From a checkpoint of a small mixture-of-experts model trained on Wikipedia: width 384, 64 experts in each of 14 layers.
Below are experts of layer 7 (counted from 0) of a mixture-of-experts language model. Rows are named router (the router's row for the expert), down (a neuron's output weights, with its number) and show model dimensions 288-335. Each number is 50 + 15 x the weight over its row's rms, rounded and kept within 0 to 99.
After each expert's rows: a language model's description of what the expert responds to. This comes from a sample of Wikipedia text that the model never trained on.

# expert 56
router:32 60 47 57 47 41 55 47 54 43 63 63 73 38 44 65 60 43 61 46 42 47 73 56 22 39 47 55 42 49 53 39 71 50 37 42 53 66 42 62 49 53 42 55 65 35 49 48
down0:33 33 35 61 49 69 66 35 82 70 59 51 53 48 39 39 40 50 49 42 58 38 38 44 52 58 53 37 39 43 58 81 44 67 29 70 54 47 45 47 33 63 40 47 45 47 30 66
down1:45 57 71 45 47 23 64 45 63 74 48 75 63 62 54 44 39 23 36 51 50 33 29 60 55 53 76 37 64 39 52 28 42 62 60 48 44 56 25 56 38 32 51 57 37 47 45 42
down2:30 45 33 46 51 29 40 88 39 52 35 39 31 18 71 62 54 37 47 38 59 50 33 35 79 49 66 59 41 29 63 38 53 32 64 69 39 51 57 65 55 95 45 63 29 18 41 04
It responds to: Coordination and quantifiers

# expert 14
router:42 68 55 58 55 35 54 26 56 49 42 51 47 50 75 46 46 47 66 56 43 49 81 40 59 57 49 66 64 47 64 55 65 65 49 46 29 36 34 62 69 42 61 65 44 50 49 65
down0:21 56 15 14 53 38 62 66 49 55 72 50 21 49 35 58 18 70 48 42 37 35 49 65 36 61 61 70 41 22 57 50 61 74 40 13 87 33 41 51 56 46 33 49 49 36 49 30
down1:51 52 68 50 51 64 59 69 62 51 52 48 26 56 56 37 54 63 35 64 42 54 43 49 70 89 55 73 41 40 44 95 42 43 53 71 29 40 31 66 60 54 70 71 38 62 62 52
down2:54 60 62 37 51 58 36 63 75 32 60 40 39 64 38 30 56 68 67 38 50 29 66 41 25 63 54 30 61 45 42 49 72 40 56 54 63 60 35 68 53 46 45 60 65 46 34 45
It responds to: Breaks, tables, accented pieces

# expert 8
router:56 51 56 44 62 36 57 16 58 70 42 54 56 54 75 38 51 48 68 61 55 48 39 30 29 64 23 43 50 74 35 39 27 66 50 35 57 58 35 55 83 47 52 61 39 54 34 49
down0:83 58 43 56 59 30 40 84 60 40 46 52 38 65 39 50 45 65 28 53 53 67 59 35 66 64 48 60 44 56 37 46 56 78 37 51 31 71 14 60 24 39 62 31 45 78 32 66
down1:59 68 21 31 38 41 29 51 46 46 46 43 62 51 45 37 55 52 38 58 34 35 38 47 44 52 12 66 41 80 72 43 45 66 61 20 24 59 48 52 80 63 35 53 50 65 57 30
down2:54 53 72 63 33 50 69 77 53 67 59 55 32 79 42 54 59 11 23 68 45 38 69 60 61 57 39 46 65 62 54 56 59 06 54 51 65 16 46 54 50 62 61 44 62 29 38 58
It responds to: Article-bearing function words

# expert 3
router:29 64 50 45 81 28 56 41 72 51 57 43 26 15 65 23 56 32 43 54 58 17 53 48 76 76 41 57 62 45 67 78 77 44 67 57 81 66 35 49 34 47 77 50 61 26 71 46
down0:50 50 74 75 47 62 28 52 41 29 51 47 48 48 58 25 41 49 61 26 71 00 76 35 61 50 41 41 51 47 39 29 47 66 70 44 81 57 51 45 80 30 29 25 53 47 50 64
down1:41 58 71 49 69 12 68 61 49 56 35 45 56 37 55 91 37 40 69 31 47 84 47 53 36 37 55 46 37 49 38 12 58 77 23 62 48 61 43 49 36 29 42 73 50 17 51 26
down2:46 45 30 29 93 59 75 52 73 60 65 99 65 70 47 45 16 38 28 48 45 31 49 76 44 38 68 58 31 27 51 61 53 43 43 46 26 54 60 43 51 46 65 72 43 26 26 52
It responds to: Capital letters and years

# expert 44
router:52 46 42 36 44 48 61 27 60 44 29 47 41 46 64 45 42 52 90 81 47 37 59 38 57 54 66 71 31 31 84 40 37 68 66 38 67 65 41 49 51 38 53 61 66 51 48 63
down0:32 68 44 66 56 62 34 29 64 11 46 32 50 47 50 30 38 41 52 59 66 58 73 56 63 53 30 29 43 40 60 53 59 75 52 46 50 41 50 67 44 19 60 13 65 45 30 43
down1:62 74 38 73 53 56 44 75 36 54 51 63 48 71 70 53 44 43 42 64 72 07 44 45 57 55 61 36 59 57 39 62 75 31 78 40 29 55 41 45 41 28 45 43 65 50 68 77
down2:48 68 39 36 38 30 22 42 22 32 33 49 61 53 37 34 40 18 63 47 40 63 65 69 47 35 58 50 28 41 69 71 39 58 69 26 62 51 71 29 38 78 40 36 39 62 60 42
It responds to: Table markup, word middles

# expert 53
router:41 52 42 46 78 34 73 53 72 70 08 28 40 09 65 59 67 24 64 21 36 49 64 81 53 45 47 54 65 35 53 39 54 73 47 26 75 57 46 37 61 31 61 39 62 63 40 32
down0:63 43 52 26 76 50 39 50 44 53 33 50 27 68 52 68 38 43 52 58 53 82 37 43 55 71 31 51 45 69 72 45 53 41 19 34 64 52 48 63 60 78 49 50 45 79 53 62
down1:30 56 46 82 32 22 81 57 53 49 41 54 12 17 55 75 91 29 45 98 56 43 65 66 54 25 46 71 58 55 51 75 61 65 26 59 52 65 37 56 53 38 10 43 38 55 45 73
down2:59 49 62 54 43 84 70 37 57 80 45 66 81 49 49 68 50 65 47 43 42 44 49 62 63 51 62 65 56 68 21 48 57 56 57 23 46 48 44 56 35 32 13 60 56 41 65 56
It responds to: Word-initial letters

# expert 59
router:51 69 53 69 73 41 62 54 63 76 46 68 35 28 49 50 50 12 43 56 35 44 62 50 61 75 34 34 67 40 52 28 57 35 43 45 57 31 52 58 39 44 56 81 59 39 39 50
down0:53 62 41 34 46 37 43 28 64 39 43 68 45 51 66 36 58 65 50 31 43 30 41 42 41 66 39 63 41 49 43 49 60 60 72 58 65 56 68 41 42 56 39 61 41 43 46 77
down1:60 76 49 85 33 59 38 23 66 37 49 42 47 50 28 62 58 50 35 41 81 28 62 45 49 57 28 54 62 60 69 48 31 41 76 87 46 64 40 66 60 35 20 56 61 55 56 38
down2:56 72 41 39 44 47 30 51 34 32 40 78 61 50 59 45 43 52 75 61 58 58 61 52 43 36 41 50 39 49 61 74 44 31 45 53 50 46 63 51 39 62 45 41 38 48 52 44
It responds to: Field labels and headers

# expert 35
router:21 41 46 37 52 60 63 72 65 55 21 25 56 57 45 59 48 51 66 62 52 40 57 40 46 81 26 46 68 39 41 40 78 70 67 43 66 43 26 82 40 41 59 73 58 27 58 59
down0:50 80 42 51 38 27 44 39 51 39 65 60 45 36 54 59 22 72 26 53 58 52 52 63 41 56 35 68 39 59 56 31 32 47 45 27 43 57 34 34 40 16 43 43 53 50 41 50
down1:69 12 40 46 67 32 41 56 75 72 56 55 47 43 43 61 59 61 85 58 55 45 57 34 56 36 34 40 41 49 49 31 49 61 70 57 53 54 43 15 49 74 59 28 41 61 42 49
down2:75 42 47 27 60 28 69 59 55 63 37 67 81 41 42 63 35 50 48 51 59 57 43 53 33 39 55 33 65 57 51 59 32 45 72 48 25 30 33 42 45 48 63 42 51 42 38 63
It responds to: Clause connectives and verbs

# expert 20
router:47 66 68 45 54 75 76 62 42 44 59 48 60 11 60 55 70 49 46 46 19 27 36 59 60 61 39 76 56 64 42 33 57 64 45 46 75 50 53 52 43 26 74 78 75 47 61 41
down0:31 51 71 33 62 66 49 51 56 38 79 60 50 49 35 15 72 64 47 70 51 64 59 24 84 52 28 45 71 60 32 41 41 40 64 79 21 33 63 62 60 48 59 52 52 39 34 50
down1:74 40 46 51 37 34 52 53 67 63 51 52 28 73 35 35 44 80 51 56 47 30 63 53 44 64 52 54 39 51 72 43 67 74 62 60 39 37 56 33 44 45 38 47 52 44 77 36
down2:47 51 42 46 45 54 48 50 25 51 40 70 44 93 56 85 51 59 53 73 42 72 21 50 72 75 43 57 38 60 29 47 70 40 29 65 54 49 61 27 69 40 74 52 46 57 46 62
It responds to: Line breaks and instruments

# expert 26
router:77 57 65 47 57 59 87 36 73 71 42 56 44 35 54 61 42 16 81 40 42 49 34 40 55 60 65 51 52 73 65 28 48 76 37 50 50 63 30 62 30 32 66 56 53 43 62 30
down0:51 38 64 71 73 48 70 51 57 64 42 47 30 52 61 49 51 70 64 59 34 64 47 12 35 17 62 51 46 50 63 50 53 58 38 36 51 52 53 26 22 74 36 52 54 62 38 46
down1:51 47 42 55 64 63 58 62 50 50 29 23 49 42 59 52 61 40 65 36 48 37 38 73 54 62 71 77 69 43 53 50 58 54 60 41 68 34 65 75 69 19 45 62 60 37 59 45
down2:61 00 61 74 37 59 52 10 76 62 37 48 63 30 80 36 57 14 60 41 47 42 43 36 48 65 58 71 60 66 15 43 51 52 48 69 37 47 41 51 70 29 37 71 12 42 36 64
It responds to: Spacing and opening parentheses

# expert 49
router:27 38 73 50 73 45 69 52 59 89 39 47 59 07 39 82 56 60 76 43 50 30 68 37 78 73 40 52 53 58 48 45 71 42 22 68 57 57 21 42 56 35 35 56 50 20 67 56
down0:26 66 50 75 52 55 49 60 49 67 58 29 41 32 37 43 43 25 57 52 37 46 42 65 61 39 56 32 63 44 39 50 49 80 50 50 40 67 37 47 53 38 42 41 72 61 65 69
down1:41 33 51 49 45 48 53 26 78 69 50 33 57 56 58 48 83 40 51 45 52 48 66 42 30 33 64 56 43 37 71 33 50 49 34 49 46 64 48 67 47 31 74 65 66 41 37 47
down2:52 64 59 45 48 62 56 43 73 42 34 54 49 46 49 34 25 26 48 12 47 21 33 22 57 67 36 64 37 56 59 41 46 52 54 53 63 61 34 58 63 55 43 66 76 60 60 57
It responds to: Acronym letters and country names

# expert 23
router:30 48 44 36 57 39 64 35 56 56 31 57 63 42 22 54 52 38 53 29 48 42 48 50 53 69 29 48 60 51 68 73 61 55 40 53 71 41 12 67 55 36 41 45 50 53 44 80
down0:45 54 19 51 27 29 30 41 26 45 37 34 48 42 29 62 61 47 73 60 65 77 30 44 33 30 59 52 48 43 33 46 54 46 64 68 37 48 49 48 33 64 62 64 52 41 83 68
down1:58 35 49 35 36 61 81 62 44 48 53 56 35 44 59 24 62 56 53 78 37 62 60 71 40 39 56 68 53 60 44 80 57 69 52 27 24 47 53 59 48 46 60 23 38 36 44 34
down2:39 51 32 55 34 60 57 58 81 10 52 28 32 35 36 38 75 40 38 38 63 55 79 70 78 55 43 54 31 60 58 83 51 47 29 62 29 51 24 35 52 34 57 56 56 53 31 22
It responds to: Place and institution names

# expert 63
router:41 53 59 48 61 59 43 40 67 41 29 55 73 44 52 89 44 32 24 27 27 64 54 33 61 84 47 53 68 43 68 46 55 42 68 33 56 63 29 63 41 61 41 53 64 14 36 48
down0:43 40 65 77 43 67 53 47 51 30 82 47 62 66 60 54 44 62 50 37 54 13 41 64 47 32 47 31 25 59 56 40 58 61 95 45 49 22 65 63 45 39 60 44 37 58 46 80
down1:50 50 43 50 41 46 59 47 51 48 51 41 63 14 63 48 52 40 71 58 68 56 40 57 69 41 44 57 32 46 70 72 54 34 54 41 38 75 25 51 55 70 47 64 31 55 40 41
down2:64 36 28 49 22 51 68 45 56 38 32 47 50 62 64 42 47 50 61 78 61 75 78 37 31 71 49 49 63 60 49 46 61 69 49 57 73 60 28 52 52 32 46 47 67 36 41 48
It responds to: Table cell openings

# expert 10
router:38 57 49 61 51 80 58 38 35 43 27 48 62 22 73 55 65 37 45 38 44 35 50 54 26 63 34 63 41 41 48 32 93 65 48 34 61 64 61 72 78 42 58 63 76 27 48 54
down0:65 49 73 66 48 55 39 34 71 30 52 44 75 28 40 63 73 69 32 41 19 45 53 49 52 40 40 17 51 55 72 66 35 33 32 49 30 58 55 39 32 50 56 48 64 53 74 59
down1:40 39 41 79 59 69 57 40 48 51 40 37 45 43 76 13 35 37 54 48 30 29 47 53 45 41 63 47 74 53 47 38 53 63 62 25 64 89 45 65 53 34 38 41 84 36 61 82
down2:46 71 24 52 65 43 66 50 60 28 56 65 77 75 32 53 43 41 41 67 40 45 56 62 59 34 57 32 57 36 47 54 53 73 54 62 50 38 34 73 54 44 24 57 45 39 23 40
It responds to: Nouns after articles

# expert 61
router:49 51 54 56 74 53 55 30 64 72 56 57 94 51 46 67 65 36 48 65 24 52 35 56 58 60 44 54 45 94 44 60 54 64 37 54 40 63 51 54 53 40 43 45 39 43 42 23
down0:18 27 20 45 45 57 50 61 44 24 50 35 68 55 43 38 57 56 52 76 53 56 39 25 44 52 21 45 67 51 54 52 65 26 59 57 58 62 54 52 62 82 54 64 29 66 51 47
down1:52 40 51 70 51 49 55 47 45 39 42 55 25 44 41 46 49 47 42 64 36 54 70 74 50 69 39 31 45 49 51 68 39 54 59 66 19 10 27 45 60 62 35 82 73 30 47 33
down2:48 52 64 66 53 40 38 56 48 40 25 53 54 64 45 54 56 61 96 50 45 48 51 50 65 48 53 21 65 36 52 55 76 35 46 58 53 63 42 66 43 37 60 50 33 33 60 36
It responds to: Table row openers and separators

# expert 42
router:58 45 59 58 38 51 60 69 53 79 34 56 64 43 70 83 34 41 52 73 41 27 99 59 39 71 45 38 55 65 47 62 71 62 61 28 46 41 53 44 61 66 45 37 68 29 40 60
down0:52 58 56 29 50 81 36 60 66 27 54 38 57 31 48 50 50 60 32 57 57 54 38 16 67 36 42 43 23 64 56 42 34 52 59 42 78 68 36 57 48 57 42 66 33 27 38 60
down1:53 68 52 66 42 37 49 48 60 53 42 59 44 41 26 48 42 57 37 57 76 37 52 39 50 45 45 76 67 62 39 46 50 40 27 47 41 61 53 36 18 46 85 29 43 49 52 27
down2:44 69 44 45 34 39 53 48 80 51 37 49 40 47 60 44 51 68 60 47 49 65 51 53 43 52 55 81 63 55 47 42 60 70 31 39 39 41 38 29 62 88 59 28 32 49 36 60
It responds to: Inner name syllables

# expert 51
router:39 51 42 51 47 33 69 57 38 69 38 39 11 65 50 34 61 27 59 77 37 51 50 24 51 72 47 99 62 50 44 63 65 69 68 34 76 29 43 29 41 53 49 48 46 39 60 28
down0:51 46 46 74 69 45 61 35 56 37 46 59 69 59 54 34 51 55 52 67 71 46 58 34 56 39 66 55 53 25 37 61 48 40 39 21 37 51 52 65 76 38 61 57 48 41 31 46
down1:53 58 28 62 59 33 59 36 47 44 39 33 77 52 50 62 30 58 71 60 63 58 67 49 55 26 57 58 50 37 72 61 45 41 38 54 40 48 44 45 52 57 41 66 36 47 33 52
down2:51 59 73 42 44 20 76 25 46 38 32 44 54 20 29 29 54 64 55 24 27 41 53 35 70 55 22 27 18 55 29 54 84 53 81 48 18 70 50 53 43 47 38 41 45 55 59 37
It responds to: Mid-word fragments in names

# expert 5
router:23 32 46 48 55 48 56 60 70 43 48 49 26 38 39 71 56 61 50 35 67 35 42 25 44 45 54 54 56 37 83 51 84 59 50 52 56 62 37 66 61 47 33 48 75 46 45 59
down0:58 38 73 50 59 36 74 48 61 59 37 70 58 59 05 33 73 58 20 63 26 30 55 22 56 60 30 53 46 54 79 74 34 25 85 38 42 34 41 56 53 71 60 47 40 46 48 32
down1:67 52 35 62 55 49 40 50 51 50 71 46 44 65 66 36 66 53 09 61 32 50 37 54 35 69 50 49 36 68 34 57 80 29 56 43 45 65 62 37 47 18 69 60 50 12 27 60
down2:27 36 56 44 46 59 32 30 53 58 47 43 42 38 31 47 82 29 66 46 39 54 41 34 38 73 73 32 45 44 40 29 51 33 72 17 47 43 09 71 61 56 61 51 32 50 44 76
It responds to: Table numbers and cells

# expert 9
router:30 56 40 41 36 81 60 37 47 80 54 50 52 29 73 58 37 40 54 55 42 23 28 58 56 66 40 66 55 54 78 65 74 38 36 59 62 48 47 88 35 48 68 45 60 51 22 41
down0:52 55 55 22 50 58 44 66 41 48 20 40 67 51 27 39 41 30 52 33 45 42 40 57 52 62 29 39 30 32 52 78 69 84 33 66 73 48 51 68 72 63 26 37 53 42 43 75
down1:18 34 42 42 81 58 21 56 29 70 48 40 43 44 45 61 50 43 62 59 42 57 47 42 58 36 36 48 19 47 53 72 33 49 47 61 49 51 24 47 34 56 28 61 52 50 50 60
down2:70 49 56 60 71 46 61 29 50 46 47 56 26 66 58 29 28 61 62 47 25 70 43 36 55 61 37 65 60 61 71 50 37 64 59 62 59 41 48 35 31 57 53 59 49 41 60 16
It responds to: Institution and place names

# expert 50
router:65 54 46 51 28 21 52 58 28 64 48 59 58 42 53 58 47 31 64 75 53 14 65 55 31 58 29 38 50 70 59 67 59 58 30 62 49 58 58 61 68 43 60 67 69 39 29 34
down0:55 65 43 44 69 52 62 43 41 38 53 24 71 43 38 44 64 39 57 45 32 46 39 43 50 65 60 37 33 48 60 53 45 77 44 55 43 47 47 50 50 25 45 55 60 74 31 48
down1:41 36 61 39 67 76 48 60 59 48 42 48 70 60 48 24 66 44 39 41 70 25 64 56 46 42 93 42 62 52 64 76 71 28 39 43 08 79 43 64 60 57 65 43 38 47 86 61
down2:35 74 20 66 29 47 63 53 55 57 61 50 57 63 55 29 51 73 62 26 62 31 35 42 42 39 32 74 42 44 59 50 36 57 65 20 63 54 45 32 64 71 51 62 29 33 37 34
It responds to: Determiners and modifiers

# expert 39
router:57 62 33 53 71 26 53 51 59 61 64 56 65 50 81 44 50 37 54 64 53 61 54 68 65 83 51 58 21 29 68 61 79 45 58 49 55 30 53 53 48 45 49 53 67 32 60 38
down0:13 64 30 45 57 48 55 53 46 45 48 78 73 53 50 21 65 55 34 70 65 45 24 48 23 61 74 49 38 51 56 87 62 48 50 45 76 60 78 51 44 74 34 51 28 68 50 62
down1:48 37 65 53 36 46 47 73 41 42 63 74 78 66 44 32 20 56 41 42 42 65 37 34 31 34 30 42 57 73 26 16 32 59 59 37 47 56 61 51 47 74 52 49 39 42 36 62
down2:50 47 56 66 47 76 37 37 56 40 31 57 37 75 61 66 50 54 55 34 46 58 64 37 60 39 32 57 88 44 54 36 70 22 64 39 54 56 38 48 45 55 53 57 46 95 40 81
It responds to: Plural nouns and suffixes

# expert 25
router:63 68 58 34 67 36 42 29 63 87 39 50 43 61 50 51 42 35 70 37 36 48 78 52 35 47 47 75 58 44 73 55 55 33 34 35 44 62 60 53 50 52 46 74 42 73 37 69
down0:46 56 40 31 00 75 54 40 49 52 60 28 41 46 39 22 60 37 50 57 46 21 45 38 41 62 69 49 38 65 36 40 30 84 36 54 58 72 48 52 47 49 45 55 55 30 49 54
down1:38 45 42 17 38 44 57 66 65 31 47 65 52 41 36 44 39 80 57 56 44 53 45 62 49 57 48 32 30 24 26 76 18 63 55 39 73 31 28 19 53 64 63 39 38 51 45 46
down2:61 31 43 45 83 51 59 60 46 58 78 76 39 78 45 75 63 40 37 59 84 37 76 44 70 37 60 44 62 37 41 31 63 83 49 31 44 50 54 43 50 81 57 43 61 60 52 47
It responds to: Foreign name syllables

# expert 19
router:33 49 34 30 67 40 62 35 27 40 58 61 59 36 52 57 78 37 50 57 59 42 62 80 33 55 40 96 66 50 63 25 60 58 58 45 48 41 54 89 42 53 57 49 55 22 55 27
down0:28 66 88 29 50 40 60 50 62 75 42 81 53 52 80 33 46 38 50 54 61 34 69 53 46 66 67 51 21 61 50 36 51 48 22 50 72 68 65 37 48 53 59 61 53 43 40 59
down1:42 49 38 32 59 39 52 29 66 45 33 19 40 27 34 14 47 41 42 34 48 28 63 55 52 62 31 29 87 70 48 63 58 60 66 55 71 54 34 38 61 49 48 39 42 47 65 59
down2:21 15 48 27 56 77 54 54 40 50 54 59 50 59 40 32 43 48 42 26 57 69 48 69 55 23 46 49 50 73 37 26 65 40 52 71 30 58 58 37 34 49 68 32 45 32 38 33
It responds to: Noun endings and clause pronouns

# expert 18
router:43 48 63 40 39 61 68 50 73 62 28 68 42 03 74 54 29 24 49 30 47 63 56 39 48 50 00 65 43 49 74 36 66 71 44 32 83 29 47 60 41 35 54 60 62 40 62 42
down0:42 11 66 06 39 79 63 61 54 43 28 59 38 71 41 60 44 33 58 50 48 45 56 53 47 57 67 50 65 35 61 42 71 55 47 52 49 67 76 44 32 59 53 09 55 61 46 64
down1:51 52 60 64 38 76 54 45 59 39 76 28 43 55 63 56 63 66 60 57 33 51 54 07 24 58 53 70 42 41 53 55 60 30 46 67 70 73 52 63 40 36 53 30 61 34 41 28
down2:66 27 39 60 52 61 56 72 56 50 68 50 67 57 38 35 59 42 57 47 66 54 67 32 56 50 58 36 38 58 50 44 50 52 58 44 34 16 63 52 68 51 50 29 60 41 76 53
It responds to: Capitalized name initials

# expert 22
router:66 43 33 32 67 55 62 52 52 64 31 47 51 25 58 55 41 45 44 68 18 32 40 40 57 75 17 56 53 68 73 55 60 51 57 57 62 62 48 62 39 45 66 80 46 55 38 51
down0:56 32 73 51 39 80 18 45 64 31 31 26 39 27 19 40 41 50 54 43 51 39 23 60 69 28 40 54 63 40 38 30 52 45 39 62 64 54 39 65 59 34 66 29 40 72 46 42
down1:43 53 49 58 40 99 45 55 50 49 52 39 36 38 39 29 58 45 48 40 74 66 69 54 41 61 37 55 48 23 55 87 70 61 25 42 53 30 06 64 36 45 47 53 62 52 70 45
down2:49 53 57 50 79 44 46 39 74 74 80 62 25 75 79 52 19 35 34 64 58 45 60 64 55 71 30 68 57 41 42 32 45 66 32 56 76 60 24 61 55 55 72 74 48 67 66 47
It responds to: Roles and entry ends

# expert 0
router:40 40 58 59 75 56 69 52 57 58 65 60 74 55 74 65 39 34 57 50 23 27 41 46 47 83 52 45 50 44 58 60 64 62 75 62 63 31 48 70 41 61 49 62 45 31 39 50
down0:54 18 43 39 61 54 74 37 36 39 68 34 57 57 54 62 40 58 60 68 71 53 65 60 61 73 59 33 45 69 57 47 37 51 49 70 54 55 34 25 55 37 65 52 30 30 22 69
down1:18 86 56 50 30 33 41 18 27 41 80 49 54 34 30 34 73 39 55 57 34 70 44 57 65 49 64 63 56 69 54 27 61 43 59 47 44 62 50 55 69 47 68 46 70 49 55 47
down2:60 72 64 57 35 66 37 60 57 51 45 42 58 24 50 25 49 68 45 47 53 55 80 47 31 60 33 49 40 63 41 38 49 73 46 52 79 40 63 47 64 31 47 37 52 57 34 34
It responds to: Table cells and unit labels

# expert 7
router:20 42 57 55 50 50 75 43 78 68 32 65 44 37 45 73 56 31 50 56 63 63 54 56 47 58 28 46 46 41 46 48 73 72 47 56 76 66 36 75 61 47 72 25 49 04 42 40
down0:73 44 54 66 57 62 56 33 54 70 59 54 55 60 57 63 62 45 56 65 36 67 74 74 81 75 40 34 53 49 45 37 45 65 50 22 25 44 97 29 38 51 68 45 47 57 46 41
down1:47 64 63 35 36 28 68 57 33 66 38 44 75 54 73 68 56 64 44 59 61 24 34 62 54 29 33 35 52 72 43 68 59 41 53 62 51 58 75 55 40 67 69 30 54 64 52 41
down2:63 77 59 71 55 47 39 57 49 64 65 52 55 82 54 63 25 56 32 59 30 67 32 46 52 48 85 27 48 30 34 51 76 62 35 58 64 39 15 37 16 81 57 49 54 39 67 47
It responds to: Mid-number digits, short word-starts

# expert 34
router:22 62 66 90 64 81 69 70 64 60 40 47 60 12 63 34 68 32 61 49 55 59 75 40 23 60 47 61 43 59 69 65 47 53 36 39 48 49 52 40 53 54 64 51 74 67 60 50
down0:52 39 38 50 62 27 37 67 46 32 48 49 52 56 46 54 50 38 35 66 70 46 49 47 62 39 67 54 30 72 66 79 42 69 36 48 50 39 59 51 68 39 50 27 71 26 35 25
down1:60 28 55 44 49 58 80 31 52 64 41 57 68 60 28 41 14 39 80 48 78 45 59 66 66 41 39 68 53 42 27 49 69 26 50 32 82 45 58 61 58 60 45 55 37 52 18 48
down2:51 61 56 71 08 29 53 83 45 43 47 75 31 70 43 74 43 47 68 72 24 50 30 52 24 49 58 61 52 41 56 42 26 66 34 84 58 36 54 64 54 41 41 48 75 15 62 15
It responds to: Capitalized name starts

# expert 30
router:41 66 35 35 54 22 64 50 49 51 23 65 45 51 61 72 41 40 33 61 39 66 55 27 55 58 61 54 53 69 71 37 47 62 13 64 37 60 65 60 31 26 65 41 24 40 11 78
down0:69 74 21 40 56 59 49 47 65 76 62 73 54 35 55 40 47 46 42 41 50 52 65 52 40 51 57 76 70 53 42 48 71 57 45 39 30 38 63 47 83 63 49 47 66 50 74 53
down1:35 53 46 38 49 52 43 39 56 37 43 63 63 55 59 57 39 78 63 28 70 60 44 18 67 46 46 74 35 53 38 73 54 61 49 46 51 13 46 37 66 67 55 24 20 42 49 69
down2:62 68 41 52 36 46 47 29 47 38 51 59 52 50 55 41 63 54 51 55 25 51 50 26 51 45 79 37 34 20 69 46 49 39 47 58 41 70 51 62 24 64 42 34 70 51 64 67
It responds to: Foreign name middles

# expert 24
router:70 60 47 64 55 46 67 62 58 56 56 22 61 47 59 54 56 38 47 65 39 59 80 53 55 69 58 49 32 47 68 46 79 74 28 54 66 74 20 42 41 27 35 70 60 36 59 27
down0:24 60 15 29 48 45 46 65 57 12 52 42 27 52 55 49 40 60 41 44 35 72 59 18 40 47 27 41 56 62 38 52 40 60 79 72 67 86 46 47 52 43 64 54 32 50 52 17
down1:76 61 32 37 50 79 69 35 25 49 59 64 70 49 74 67 28 44 34 22 50 70 50 44 66 49 37 73 32 62 62 34 64 52 45 67 49 63 44 32 35 66 58 65 66 52 17 45
down2:38 36 44 38 43 26 82 60 71 49 36 56 34 39 59 41 66 39 66 67 60 25 39 38 50 41 50 36 45 79 52 59 23 63 63 63 56 24 66 45 48 39 34 48 73 64 30 53
It responds to: Numbers, scores and math

# expert 27
router:46 56 48 40 32 32 52 56 52 53 59 22 55 46 55 59 77 45 82 49 47 67 47 37 63 38 38 58 64 35 51 50 51 59 39 43 41 66 38 50 45 25 61 59 70 45 50 31
down0:45 19 42 34 52 78 73 31 42 43 41 40 31 51 33 55 50 52 78 37 35 44 42 66 31 43 68 45 39 26 40 30 51 57 47 28 66 59 40 66 05 42 62 73 50 46 47 54
down1:31 40 65 59 19 25 60 32 51 89 32 60 66 36 57 15 64 48 57 46 72 42 77 35 43 59 38 28 45 55 49 60 68 45 60 55 48 60 52 46 36 49 52 44 68 41 56 43
down2:66 54 62 64 54 51 68 27 43 48 29 67 45 26 59 69 60 35 54 43 37 81 48 61 55 70 54 40 39 37 57 45 50 50 36 44 36 34 43 68 49 40 13 57 37 35 29 43
It responds to: Word-initial fragments

# expert 4
router:38 32 51 61 66 52 47 30 68 72 36 64 53 29 50 55 47 45 54 48 51 33 77 68 43 82 37 61 54 62 36 60 60 53 56 54 51 36 27 51 37 63 43 69 71 35 50 50
down0:42 50 65 15 74 66 70 35 54 38 61 34 63 48 77 27 43 52 44 56 08 44 59 50 50 42 60 27 48 58 58 59 38 70 57 69 66 47 38 42 45 27 80 71 53 71 50 43
down1:34 48 54 51 79 60 68 39 49 54 68 56 52 40 18 39 41 53 49 32 46 43 54 53 53 71 40 19 38 48 37 43 53 46 57 51 43 54 62 35 57 45 09 62 59 51 52 58
down2:36 32 46 56 45 53 48 59 44 51 57 71 44 41 71 32 44 29 21 54 40 58 39 35 57 35 39 81 51 74 36 50 42 20 21 42 55 30 80 36 46 34 78 53 62 60 38 40
It responds to: Verbs and clause continuations